Experts of a small language model.
Size: 8 layers, width 160, vocabulary 2069, 13.3M parameters.
Below are experts of layer 2 (counted from 0) of a mixture-of-experts language model. Rows are named router (the router's row for the expert), down (a neuron's output weights, with its number) and show model dimensions 120-159. Each number is 500 + 50 x the weight over its row's rms, rounded and kept within 0 to 999. Numbers have three digits each.
After each expert's rows: "comes before" lists some tokens at least twice as common just after its tokens as in all text. This comes from a sample of Wikipedia text that the model never trained on. Tokens count by the router's weight.

# expert 1
router:512509450497486486466458535458536509539593540512486450512499576396502495514487554481440570502548537478556545613526560440
down57:535494556538498501464470492490490551433558404462612477458460549608576500520597514591449553506536526450447495475542503462
down58:542533431539532480430533425549474571395464440527466480453484590535504461479462538569442483456434405429505473469467610516
down59:532536516474429438690500490518510484474562452357539503555484480546483495446430555447506504588567543591520510511513548492
down60:440524583452461451428513534475547464450553575526528611458488533521483459512429482449620528469509480539612521492503514465
down61:485522491489478474462600483523508480507506515484588495533612540404541453500568588512510431341494484552427500484453495488
down62:456515570489521472491548532503426570572523448481514482450584522479529546487502500391498468518558589472576467485468507428
down63:496422565449418487519432564513549401493546451501507597428495584443488562496420544538515491555560529598459590491415503437
down64:456520423510486462617520542501489560437475418490607492568594479525523528623429541525600453471477485406522506439486481449
down65:512561492494515499482533556505402521489599522432479461475505489511539531534498532543487511571469489514511522491461475481
down66:507533467557493530595551523362577416518538472440542505505453450538517523450513494440548489451433531517475440408454513507
down67:463506480486433557493554374448495504522549569404516391530529516554479477576475532445485567578448518488495445521446475479
down68:411481443456438547577463418537530503550520485460497507533484523518539478495451530618555445429576463558458589488426447376
down69:543513465552524446663465485612444536560462478476473463518444420489446428442475518462565474480478482486471484479548506397
down70:521564482504456579539476476506474456475567573530565456564509577528504550460567469531514486511515606509483524478529584472
down71:561487488540481464472410609521491577398550490551494533593470462511544559436486424464494491520513546504549600524370521493
down72:541564480458542423529414553556500518430513526526509465428479473449491519477512447511523544524485479481512441516440431487
down73:480422542516534487432566489560500462457468477560444488604480573422450500536436533446505541555510646480441470624506444494
down74:547485490498476404582510405577483550438438502551586534547648501537461546427540424483523409472452537544554493512527474457
down75:432532460544478450557508449548510530453443538455522500553456589511539481510376556498538493480503583494563470427475434575
down76:495506496493476467458538584437494541553536553449518502529577505543580597458472418489577408446506461502415560584427552625
down77:496341553441488483559471459453479407569485542446503530594480552422454487472527482528515534451481598456453519431519402522
down78:428482636520394510522500499510429493528570392492516578484475481499462496544411431528502424573527495520479363433499510482
down79:530471422497553636540490571518551407441430527529417485450474486522524369418523616516502531521485501527444559491483458387
down80:435521447456511491512560404543531514463510501538454507476511432456549552479458473513457667474528489442476518446485457448
down81:496584474447510448524511504468507574479521614476522510516490487503474438498428509463510511427504497454620502486382445490
down82:519533538510487500528489530440547446450506576510505503379517468437544447448448580535510449525499520502536567550526451525
down83:495427610460468582493493609422498472406477507526520521484473430382533493563507490493519465540483569493483538549510442414
down84:486459409468497469482524531498500505496509390598496519538583488517542448528426492431411589438478471523399557513507402516
down85:587545464478567430441519515428444452522495570498540574528528490548519537517503520601525518556523535593428497439374434469
down86:499531552478523448466455517483401462490572516551582416450521457480539476496534574436450408539531493528431419454521557563
down87:539544487529631522524530501507419446553415513515385473488527466478400507469479560445576499451472449473466539432474457535
down88:583548549516509556450504527488581625469412479455580419438470543555542534503514473627474454516496427494439516518580560454
down89:591535486558604587582531479578501517528476562509505440495494558581422435580448583462578490510440430451512447511506466501
down90:616404414485448502555504482582548537429608615525533529429494484508490495451511435531440499546598475462442453494529524410
down91:502526501360469511505542542427425419465496506527602484415466522546460537400408519613471568369505463518561540463486436443
down92:531520639593540601424541494505524484481505545548423515450518524498454517472414481474529488457508523501436483582506588443
down93:487495520488421508529472481477546490530484566551492467565571478545473465510480555469564479504494459509484462523511529453
down94:563520473581466487567519511515466502577395417466506579463535482558431494529556512456491488523464554583449460447478541498
down95:510528568544446490473477403514542520554530542544426495487498525508584515459394455462476393454468495552496437484579496447
down96:571367421523494520468525531469549554504573498411515515470482557456464487521537439461520547459464442490481501468474551507
down97:543520378565403502585443545447547510413566501436416508508467395464464555548465603512509405486463500506452443446481567576
down98:490517464452470456489473505549528537473475433434413551504494453501499536550538562549536549535436539458470506603499475550
down99:468508604509542551532470516548525612411560513483485533427548412451512466473539492523423451552458432484523483507544470419
down100:542451599510468485476489465588541517509469506574436460476585484450527498572467512442461370561431512545578470437527492473
down101:416464501419538568514514528503483553368536601535556532414501462473528529466536538411529610467470447443510499602471482478
down102:554457547479429567521553527482543515495488491547480543525447446502558507543516484498520528421493411508525431571453533437
down103:480515414470523517545545488417486508521614513431537466453515495538446459500455456509380517517470455501502508555466373435
down104:577545504620504550550483538488450552546618502408500494469460480531483560508432513508519645502460529550471581486466446448
down105:485449483500525471531541496466530564483477469452550460400548525592621442499637453527539377457440471485538475438557497455
comes before: " of", ",", " and", " in", ".", ":"

# expert 6
router:506533430518467412538495566504381532545504489498464471539517498394483491506522470379437572562562509577583477482410482556
down49:423442452491477477500541427415435482528519503455599485493462556615450424381475471401544508579510542594546522488494400523
down50:545492478466390468486571551513475550520519487482536573546447467499482444442547426520462359480458493470423581516457410483
down51:516384486496439613424570491460402490467418482567591502559401550469506468544546480515480548488500558489540440503515441474
down52:506541500561574538507567463533455551421471572510530463502440500571413470541459456449538503473433549556495494432417517499
down53:469396534457496481449462552421562471562395483529494455465521620458500487457515514505488413469475454457472522543524570468
down54:478511576499423571469469456597529532497491643482500459492480546566512396521553512523572480412535619420464452618486459481
down55:448597471500456463562512485427431540517494494609484470580538479537541619486523509477521534484493458472585414533482636447
down56:625509499487518529566558526548542448414538526502575538542565522489518457533474539538446398498452489438430495413501570522
down57:600607496513484524491455453588392483495363503488521453547554492559509597515438500464480541492429514549601484418491426547
down58:448504492412559464491515532521474608575534525516475531553493426415520462565486560512399553438526403463568553461509447601
down59:507543487467642545507602473484623513492483502484507460518557476483464457431478469497514587485472606527463504543478540456
down60:515539512512471452521447549559480482559530560499505606501515486545512627472492475526466431477496560424502545496502510431
down61:479498513531670520494471583503544597504547467531487446471546419429452531485508637511504461511512499484494467523461522541
down62:500571506488452558521535522490478531428487436545541577491522386392493470485604508423448460564482532470438469564561460519
down63:418511558467507486412542474581478447482519448558454476562504528466405498481502415579550402451463486556482659537483532555
down64:559553511542497492463571473432533507457588557497409557467587460451568538405499427480489505443500436565480413457418485653
down65:531507485555498478504604495480563511572482506539560495555504541519575580461593433434613542491619517521459490516371478497
down66:493455479595469487524489576424506529468471407499403537454478564550610436459489374513529554479464526568530433406540504547
down67:535492480595537530452531544582500578506475548472625550443506503489515465502509452424468558464494456476448410563547453521
down68:584534502532480484507589478415564456506565456573537443515467521448427485531456512550498444479395507463540399556481491476
down69:433491481490446518492449395459458464564494528550541482519508501431530439485596527572552455560470547505502524544517549504
down70:475584482514591545540436421511524452483458507509441553499394525507428465517583547397470528461468559551555505484536526525
down71:476518511490480424530500482442529533433468527527516543469534415526525543569434518528441546618508519602437444551505568488
down72:392430481492518560559468495527571506501501448551494514510544453466423480393457569426519598486471541457528493481506534526
down73:478443449518465561452448423471460433539530537536478542511418574532554533436536446445558540504513522409464444416480424486
down74:456457484470495481536441496451572439515414482512519523464450436493486567382472522428465548471486461451531458502425574616
down75:519396453536559433521488536527508496390526504500478428460478470467540560468454490553466572424480563475417547494474370457
down76:573514601508492493545559504505558507529501535474464487420499509503507398499458444484505494508538492541473487502553623389
down77:539587565464478473421490490435466375503535467495474514528429435507360459431497557586524479453561494447425436458521530445
down78:506472533437487544497507474454480458433395441557599544550524468491518470441477544460575571501522645477529623336510477467
down79:529496495500556469525470457434456597578495509511525591541516440516500460497460490451532544551505554514559436566514587523
down80:484587475483501562465427502501438499530506415478405497512497505425579501444390522546580415517564463467438533491487545536
down81:505491571433539461465521476496472449584468518484482513433452488456458584471445519416440487542561474549466485403565481611
down82:478540531529529483523516397397411360494531439507510411504546486578519397490522498510430446509563454442602445486511400537
down83:378556502493553486409464509368495483479517448514501452536561533483555450519467533480603587440449495451632460509494475595
down84:525520538508443510551516377491493512485498431512460444426460497461535500546507443424481413481530466543433569464524449399
down85:554507409484466500445466612474518473519473521509550572543566465480521457544495484469494475507491586510525433564421510522
down86:459500481496493587476524504645495514604479495441443480529455516500449488593479502473541535520446435491444545580517488540
down87:494482531580506523550567557423472569499476522512455450467454440516424463500587462514525453492492446557442519453529479500
down88:528414532541403581542552581585436552526436455481562523480446498500467502456486518452471558521496535532426473570585519588
down89:530455469444577398595473472477522478490409481492514545504499429539504456437494442509541505370422531507454512414472495528
down90:510558445545541456497543486554455426533476598440557477510541484572502495379373529547461546433482546374511539460514484524
down91:423519505490510414447511507486437512482452538544504463452407471526427547585455559471531404450468568610575489574518510446
down92:502480528478502539528499497571455566481451533454415534478499504412492477473449519581500466456485448442412595538538484447
down93:520539536553549430484532590508448522511502474483406469479550493499510490537512466526604435496471520480547514608401476508
down94:476454536525482489557531526540526480424489586524535511491568477554456571385475488485455443609514526464495447425505537505
down95:492487479586418553496464496412509463423541454482437450519506475520513477428469432461464512552498486459620511458436550401
down96:488565559543469408510514498555460409466576449524520493402507501581509409460472382459475396539422538544400480473473560476
down97:562507397478507458467525505423525401548547520539498490594473468596508536521497543440400525504488515541466516479434514521
comes before: " |", ".", " The", " |\n", "%", ";"

# expert 13
router:467538592589501489457429468550557530476514406513514493587481545478539608500480443446438462576598504488558515466533509480
down49:533436510590526527432481504538465408460450406513609539487468505440536496425469456545467585509412442499539471463583539496
down50:520495431522492497495407519387514466469439415445626461475517569538480477532486450534489445581443410491496522496425515503
down51:452488534468608544469482499483542479575550522498506492577507482389555497508496543493500487520481530414466441492485557510
down52:614515462491566377476565566458472487465558535504482517491470477495489500515536458435501462424475522481383458556524380564
down53:503475512502491445526492479484587578468541482548546560438516556486511580549582511469535428449553523640551449469535521594
down54:483484399474470642554412532474525526483527478533552461489476558519464440506524506405501480471639507465470530465517454406
down55:507470501464439508449581425478521530573407510525493520534487453428533577551319476603514448502521604550562577534478446429
down56:489512467482528517435412488448527555472597493514485462525523455509487500500556521535427402595432504532544598471536531560
down57:420547470539490623434603520486479577536503463409509544580530448475456494558541512518456383433548509429512435477499461471
down58:508485464453413516493504498543577491397509517547574523474485461501525624433476404529550510436479558489492521436456547518
down59:468403492466557450526473513445514479470437439476472461530564609489493511460479520496441573544554458567547613515599524520
down60:468518532514460463377448548529501460483452438510548476525487612536506520476550479481526465492503445490501502501441517532
down61:480508464488608405630426583539497425503458536528507601533472561579472509534440460520480491452519481506482554449524514492
down62:518489425530410507468483530485523630528543372517536554497442453448548539497574452538469467473527478487423497466444493492
down63:478454659501490480533445444573495439464514535426549484531419485547490413516467539600487544429496456443490480474504501547
down64:530554504390500374496506536519634494480437488538488429523484508512363530404561496511465440467411549449509518545450587520
down65:509463477518411485555493553491486524579493505466540469459460452516433385508398507490591482518502551560442505466545534469
down66:438536426509547407416517487523516533441465555499527538474497471483521444562417489452540545495457453475503502504385485530
down67:438460473474584561473508501607402425436496551425493572513459511457476456452494500548492538530528521405462518568458553493
down68:464548495594435510502559585428602477448478533481469585462559459496428413479550551473383453477459533459518525486575406460
down69:487558542543470498523494521468546548570494631535435565554485438468540464473524514475483423511467524484531428432581542489
down70:428452556378518596442515484484463460523540407621542529560605492519481522453476463521543542445506555505549518486557497578
down71:371475423533487441470476573399491466562579545449560525419521565531420386494460427446451450438517516575472487416445403512
down72:577408395515510533586520419531519509482443507441538437479529538452507505466558587485522460508513489537451439466492517549
down73:497617491470507432537532465544521523495466481464544435520515464581503559490454536479421512545324479467576476451464477585
down74:461455456534506514472513485536587512508459491537541448481497528514472564511527544464460555407521478476549480539418382438
down75:406429498535592606472510441518466487524447531527389557486347476498486548497441509450512528507485557509535487449489496567
down76:515496559505550450458426492511366468521518488505520391480457472440484519446545559452433490488478502529477534479491467452
down77:535436501574506426514579446560496577522523518509563529544560454526533495504496552465574588446477490404503572568511539606
down78:460488535495566540497524411475527398451454433477429398531486508493522484503558442506517436501406527540500503472511448414
down79:475452514576459479570468429455455524480431500512535476524483489494473514539434620506487496463489428485568386476567557530
down80:494533469552451460427537481445447419434517493546485459476518377492490467437585537490509462498569493483444402524512475554
down81:477518532474450455494515511530477470424459523483603519454565451515513451464410487509501562459477478399496482400467573552
down82:528472514502579353408512446514504427556506493564479505555469509544500506432529541530536563531473469409534537491428445516
down83:527538450563501534533565577545495494521585574450492502533486470496522553512495573484469488458377555496557558563451536603
down84:603464490466524492437521576509509453477520431509485562499469501421551438481444370535504413409368501496551540493508538518
down85:606533475481544481424427504466476501499469505472591451599474453573523488559546515587594473448445473482483563576479573535
down86:576586562562487476518564548524449425495565477574551514576384469519531527542574499462480417511479389596542470419486582594
down87:502588542409486562536527438490578475505440430521458578413557570447517448559503502445483457411456520505439514619578438442
down88:523505551493584530455597541575491508556492538436506520417548481517479535534521448470523471463495521488508580492443478514
down89:435522487429498477461526415530474495518455469499408480435456472537559508507439484513474537496555473521461544470623571530
down90:483539445534545489412491482491435511504446583518476454472537477468505487454477458461532503382469455510450390518475412480
down91:466573536579441479535485518433525554498530517483534374449455487522494529536464480507480458544540507490409458481491534418
down92:491500548463500605473521506463548372454475538530522455512556547453479487477465582482494525535472492420479530599520543386
down93:536511442550614523580553460542466545570492462518502527542496464450541601528493582572409474572441600517484572557454527498
down94:509464513582461492506532506498527500395397530508557566386507385479489444483485453552494522479546422438465500417490497540
down95:552487500537509525555526466485508550489477544542521548494439441473525492587556469450475428495476483499459414492432473450
down96:460527520508536457510600478495538469504519623464527486421398480567449491399466495501457511404472474465443514511502451519
down97:514495428536454516485485416476521524506479551545491488500527568427450501527503546560567662496494481421545462576466408532
comes before: "|", "201", "200", "1", "0", "202"

# expert 12
router:557472550553555459436503549585436479598545532537505481570561485511469480505523503356573533444465550514541458539516459514
down57:577543496403492491463570555491561502497466522418433476397517504529565550446447548491528498510493490558450408571447486419
down58:534497547494551487522519492527502628508508572548519390548561413549510486417517466519577500427534473506444340518475479570
down59:486552532555615496503475505528562418469530587479497420475423465535468492506488439534458560495487469552576605501394568403
down60:464427534457429492496551470397451600486438531497538531535526542509468552471477527487459497502508534472456477517608443553
down61:545438472608452545509498487488525511458628429496468412550497549525524497521393588455528520498452444519470511490517520432
down62:517479527503478497483455520508533526501530505531418453437533453498478484501516456479509563404546554507487552453537521584
down63:514589460395482478455487459415408432398516525538585507471469430487465509472441554531459469525497487426499607460469460470
down64:455566527499470457605514495517443458456589404457587545461563429520373516466490550554428528487491602527489453511488389447
down65:594490448531565479491510544566579508467522500501566488486530477508435455421485468477463368539504535492425550579446431485
down66:465491581513499532478516515514580499558487410488546537492553424538513502525530549511511554503599584555447550489572493499
down67:524406476442456527510560397484536486535592576407511420507492486522593491509521497560605487488482464444499457468548516548
down68:448485462515501564466581519547536497511497378603427549405438457483523464513520433586474489389547506492497426563525554598
down69:564540555527492567444520467576450566479440535438576591531503539508496550596406548545544468442543564557528551529565463492
down70:514538581554396455431474556531500501533473523521478483534533542529477523443437461483449522479523552539508547495534535550
down71:454482460423480474490518517501487564437560539492536429514488474569545477505542611481448531504559516496558505565437555494
down72:502488508616461511523521554429518565476494470460501491471473540497420629439499621506562467477517513509612525601460471552
down73:499525497405466534566488438436559549506551528488552542484489487567497547517554664484557524413514497511535422405499453459
down74:539434423505460527487477479475498567434419518450464433476521430463451413519489492501511483509514498555587544469510593463
down75:469559455477509504475605532489516396486403549470484508514499505410605575528571514461497546451649465444422535500576582542
down76:530539461470533473574512564514459494519399475552607518462519416558438418399577490489457490476506508520499503519491462470
down77:469468524449623507405452500404520479531557408540518583555540497583413482502463436487438444468556475545527462473387555413
down78:552468468434436529510548487513504546424525539547507604503537490577582480487494480393461471521560490492487504477514511507
down79:549522511528465486584480598521551558487550558544521543475522477459465471536477551590616554444409524486545450506524497547
down80:483434581499493530516446558502591462462443598464432591466527505607497481562426461424548512390542530446472502434453566498
down81:563518460487547509474520519575475465486391528567525521572485588403496515469407476432440569504444557546513506462497437546
down82:549436538436515544454603510510567481479573506510599571479499440533510510502463468461523474388579412536502524416534476487
down83:551535514418564463502604610570581565494503498503538515528466426490514522418470419497483443469483399420517521458562557549
down84:446484492576560516541430523517532478593511570484507480536517476502463446500574533545489488490529521407514551431428492568
down85:456492437366390480433403497513481485540470518470475451606488538488550609484559428557510418606455519484533466446460559455
down86:499411515518451503535561487391607454424491457487484479510472488557455516504502565480506547558391495503477528458441533537
down87:460500475561536552642470576482535433503586491473527510457435437538533446540507517575515529502529426456501501523540523565
down88:466509455500511546439517584527533506473463422503503538580459492504550587575522531560491400513511476527532435497493531516
down89:491508577505617506601513607510552492485594557403514412524513508520458575414492529470535470460486465455477396430538482538
down90:402465464630541565564457507497434492587612548440509554386540465543544441491432562556560453547404529466540547507513472492
down91:559490445515434593540535519523503555555610489520492518472574436464481437565508590523492500520517487487612555450565399449
down92:531530478464520500542523619525573566557444461424503548482492404472539508586566400506474532510490479532517517480503541455
down93:428516515462498514572522503502460507364462499560474486565524439510485536420442495527547479559525458499398422459494527414
down94:488548523592423543519492487616472423557492556495529482486520484588528474417513533524558497452484531470527386572496474421
down95:530554511550489451517539510473423553502610569450534523496560423507459498428481500386512446452507533426487383510457595523
down96:446529458486541456513565472433485530459409506537605604490510528437500562447483513400541421528457599533486557524539449538
down97:474469450542538548484456476456458493458482473449462470444487478502514457534512372462442478452618446487510505515537495512
down98:509490473514561558495468549475503534501505450463459472437486588546527473577491499517476473516551512551472434475577462454
down99:519558528523624477496548469502504412562483525485575486551585583532514509413503497467400543596448526504509543513484448515
down100:563517508435476440434469411455500519539444547439563469548534476484544498448554446430428571507565458529485448546484514385
down101:444518556415424438669491528550489474536413530476467484449487478590493560557517566588442541522566571489492505500559558516
down102:513504539532502494454552486527485509504457584579517528449602528496474467450528538560576568517492450484466530512619565484
down103:453482528526488519562430535567513523474540504571360498486540544466578482517530459452513538448424515502611503524464457510
down104:523451443410467530502503568511481434582561568455518506428383422491549500425493480529544549492546452503517479418490436496
down105:450481472496473543480467410596519528408495617429444520367485505454536497514533486488553505512443563501555480470484484510
comes before: " the", " a", " his", " an", " be", " been"

# expert 5
router:590557509505466536442504455443468406514526543569468488540536565529488537537515488494513467477446489555513527505495530527
down57:454436504473533621442574456515498561520535440569491457451505489444561533552516445561455524439512475499587477414504454460
down58:487389574419502510503524485479545521479526454524611525481504407503523513524502479453484458585500483502444509546504500581
down59:480493517469430504584594565521474479529490504459463557543529552490479482467466514464534545464559569562486426513571480512
down60:522472528467416498534430555462631449510486466521478547432436564475482565537451495487481490482434535546471607548546561468
down61:512451545519466542585463512563534558553448436425545563463489522496558499420588441511532499450493545428567481465476504526
down62:460551564499462435474505447525461544441590556546539450583552556453482526338498434468488537502499550573502506562489502545
down63:439493492523461422433587505479554581501478512520512501500544517469522455511466603497432526568451577470421426502480476535
down64:504526408509595542509499551475470541439560447510475468472470576472470531476520480482551567402495479494514455531489505494
down65:417444542502503511631499395609490535567429553565559519419509472549442524479493516493498506402502515494559499503509475575
down66:555516487512520516481541465433520537542470515476567477517485526459510594534629540483479478464507492547459453487475575484
down67:510461439587503518462550521516515601526507452454464524441474561461491453506486513543394579528526513532547356589423467519
down68:553561494515512531519484508531518594436544533609422456497472527482502562569424440458509549601479519565535423547508551504
down69:544446479569480538451491472415540509562553458460458513481485542450532432490513531647553503527517494479500468484503450460
down70:420473524504450548619481550432548484509459472388547481509556517550493443507637451623523520479552500523499530431396522481
down71:559549521506590541559547493471472543420497444503515545533514493536493405526431503545484536507542500451495414552538453557
down72:518446525469453476463560500503485509512438546472536453499448448540482534392488539441453494504473483526525436493494450481
down73:537457453587532486501520508513436441528445479430442606484550491539487488535498542513485560470514532545491559439476504561
down74:432526553543570458534481552431442465554458497549421524476494475425435495488506531439463518489506509502466481546551427478
down75:580398510461443493555485414491483495477423529493478460527524485449431501505530534565585471510462346594485466515519486463
down76:413335449504573414548483498458425475560469410492416519486419451424514461508452582484572423415469490456567481518444501432
down77:498583556472466610522386435524428471468519508478531608450520445433485477461461561512436476443546401513505431517548457450
down78:625572575548482555544503521520552513387505379492455549433518467507513472480547482549470450501487611585528466522576447491
down79:470490518478467498618498517507448431403543494495531476569578505508506529552420562463512428601498469446452461540595545522
down80:508534508383483503414534538385464541406503495480619541481453508557472530406469443532421552436584522522548529538529483516
down81:588511598541471476553469514520463471550502531494506442453507476454436362504528517530514366511501480518475504559579536538
down82:562503503504525462514549513476526475499410529575477534574544448387457596521465483495553476435525533566476549481460501540
down83:510524527560582499581478438504549533477472468524515487467595480546452448513559452525550523568504564547375466449410437591
down84:495506479511460529460465508488583483467380490505527490517435555553483567480535470568535496482569556440528469506513572469
down85:441532476485524528482551570504476474528541488552490577481392509456557522398524502484583566528550489507491408495502418548
down86:476429503442491566534516510531532456474515506496541561565340508477569447546458568515442557476463544492400422443467521535
down87:487453399495578518441527422515429504463498521457470492513481545478533539507551541540521519530401513591513470528512477464
down88:561541467432500521544502446521466496559547459492642568548474523577533385528521551545479472450512447576489464535548460527
down89:448494493424516463353515473410554546507493523461556561487493467474555518515541511512547463565419405469473455454447454480
down90:530446498489532479517598462547495454506530506423519515486604514493498465539525518510602512446490460508403482494559494457
down91:434610544531540417561573522484503453488450464437565400501584467501507358500481565464519485430473528476517522489535543533
down92:568505427523533429473483524487516549516461495463468551447559471463516468568535526557515486441488515510474550503533449449
down93:472573422462478503399495430428472538499553571488481477533456473477463495441522484507456566462476489520560572499457449367
down94:474447518513505553483432471435540504516528455481562522471542468448596520512492395538525505603508539436502533414512477464
down95:540399412448452512529474472551584475537585557508588519480560509432461540550505521571546524531484515514507584509564482430
down96:386443446415460484482563423454508513626526474497524487452497539430441497415566484486553537473478544468360532545528488443
down97:509498493542506523539494445549490469491470493626440457525470426620522511424494530537458488561439539552507544572541518476
down98:474519463471458539399481625477458453543493434553549447503473544568566496475463516521402515493480513464486518449446515464
down99:569443486553545487517502521568463550503392502521476517498479451527495488579498498510433510599426483428459516587498504493
down100:490451407531579453496497566449475511483484549490400477496520553435474447452461480536444565475523543560515515505413525499
down101:477414476521490530502500530472444586361484532531522456509435433423519514608425507517461431418513512484485490478426542457
down102:470524450532471491598536514475505513433480453543610511505502474463528500527473606461462575424575497504456451414527433494
down103:567556502530446601441520520414526423481482535521475508431486516501566492509529497488479445380504508445491545484467476470
down104:540486510530506508495541498392543513502558482489516513448471566397562531506505353505542535466520492664470409499483501425
down105:551479495536454466520565558526532523484563526423547552439495481488582459525521432454505467475527493528531560486348515544
comes before: ",", "s", "\n", " (", " of", "'s"

# expert 14
router:506642490465512501423498553568565456585470511509467414538504469463468492485531432511527496528510552490574470515462470487
down49:497513484527551567485486387543500501484491483490539473536476433550487543471442466525457539495475417438539498477502428526
down50:535535389527500468439518517480431448531492482483582552449425491528621451430500511565490506490495464472447401495487399514
down51:444535523404465474585449425407485534493537539544528572459532466585492401447490575400471479552516529557469432480605546516
down52:435520454487411558495478495551511409628485561528506481545504419461539506554436574508533535564475405537497560511485472474
down53:523586490487475498500504595506561515496463427480485495436521555523455518468490417501540468577546454503537573456566581542
down54:452503543501571505528446475447508539433464541442565582447473523467546458514472460477522452474540407443532529529500411454
down55:487565495539475555475585596502517484515406487403519587470495574494473503515467498402504492529511544418483394384480557467
down56:461499467538516512497466504383495487499491539517497492548456561416553506513548544470514536502587576449418572509483566543
down57:453574533480540488517498416461485502489494415500581460509560460487510581495451431430565498457530510495559482444518505509
down58:480520510434538571496510515547431464535335473542641533505441446483434423468460509475421545445558577496395512467444534543
down59:539555461500508598512411528610496476450477476462563503489414401507484444556501527419503438439440507416504432434445517507
down60:552489599455567489511493464497505492482508568464570488451531504478562512543487542538545543519571498486532431479511574456
down61:529560445469551564504551457446539450450457582465461449436503405583509541555521502527555447594442496546497433522569501504
down62:536508456434551453414464456566453534585513524517400455450465517428506483498470492522404463538519462455500568630464465412
down63:444459476536526517427471419496546576554524483416500547542488440514511525493464447430343501488494461520477488536525508561
down64:477470522409528471510539519484525472546465570549620506504477417493581574546484450510491448509504439446514533518586489626
down65:527483543458542527510498420559370451480429540461493497490449528525491385452514445519532539434429513549435477432483460496
down66:470483460448581432527531530465473465490513460459487469449459464457549501495499505502479546492501408520520461480528506552
down67:461460530516442505507533446566493458525500481517548535507487438506386644428485498484549493573500412477469545501521497546
down68:566541440551485590524422488487541478527547563495507542465550490600427466539391564478461511464501469499505430497461532451
down69:466517447509495475489578402436446444435513648461519447539530469528515452602429484443451487449511510481474463482498460584
down70:496549445450525488557508392495509514572482530466468452518484551438468536468622562430501480491492541535559418437530541464
down71:458462477468466514483577448512472523514435521462504499439497445456514460535561476534650493400521456514441525552497539551
down72:517531515482444582473570482488542456527425597496538448462509474571448441452553494497593469486446489589528557398483488501
down73:557642497457526578465578500411569411520520503433541510545553504562455456567479478488463459357529542404509541469440513515
down74:533507518488516595530517431529517516556414572562535474515474408511504522414524534548376546477445451545478560561490439520
down75:533589562502597540442449537462440573535492449461523483436525535483461457465542476511516542484465443501564570423365471512
down76:414397550474552551483492533523495457449510428433591466532397367544536574487540438489538550485455530520561559533456426602
down77:485511508481480546470567505473549411460591529570589486442526511595395414550479452516491456525450530493503409513513489538
down78:501460516535432536470436442564476426524528470508624433508496564513503498416493599455493471522481501532490458519462382471
down79:528573454447355452468418503513489483636473504365561476482468532578538567590504509527486519547596471455527535514570508513
down80:481517516389439422580482550493550537454503513452461476565546525549519465527407523524518526493578595467480537464456564579
down81:476499512488447631468491508469479513497494422447576463494450473527457515497511516478534572396520526527519483403444503493
down82:484479573466530498551470524455472557459496482456457445508501496531489524544598542437524408495401591481541552462474504477
down83:443483428504505526494445556430513525569498591494579457443425507568451503488558498541436579476529500548558483513518448448
down84:407467525509502492574482552513550452512554420470563484539444499464448559576403483505393458460556495495480565591447562470
down85:561515453475468449540406417389556494460491497481471542470596472508446429451558545544529595513461544533520542505482543536
down86:400487484522513457508517469531508516428554518591483457479441536495486511586485416460544412580504537592492439638536444470
down87:484517494521547486479511530453420454488517548615464518488487532428469413561480522471553433501505540584536621532646490526
down88:516474355482583496536493592475489502504544504540440485476537512450540530466475557491487582402433538429463466600481577576
down89:540523512458509505460425526619591507485544504508522512420451523531471562482542430485593437505529445437507445494551506527
down90:606431473400486478540544510487504478449478456480557378445408395440546484386420497483528440504467595452517454501541428469
down91:507495417511554591606536513638594554579463539492508530497459383532526560488478489560484482531491450407449401443506507507
down92:485542494445453467431592553586462580417475503551516530501556497482485580467476503424535540409490469413499558564600468461
down93:499528509406399444443445356453521605472545511509582554520590559419385555517570530472503558554505531479590597539469550506
down94:543516559482673550406478521503468526499518526492503570601452492513473458564505476473536582436438609494434437497442470469
down95:496521489452535426453492619542472468461562503493570406500538535591482511498514469438505425484519558402481524438482521538
down96:518563484493551525458586541642516457492449468435555448484456366476466527453474537506567398513512465451505472539565480515
down97:493382480463518553440505491426555393524499426508402440530355563533530476544492557578569468470591476466474411481527513448
comes before: " ", " S", " D", " N", " M", " L"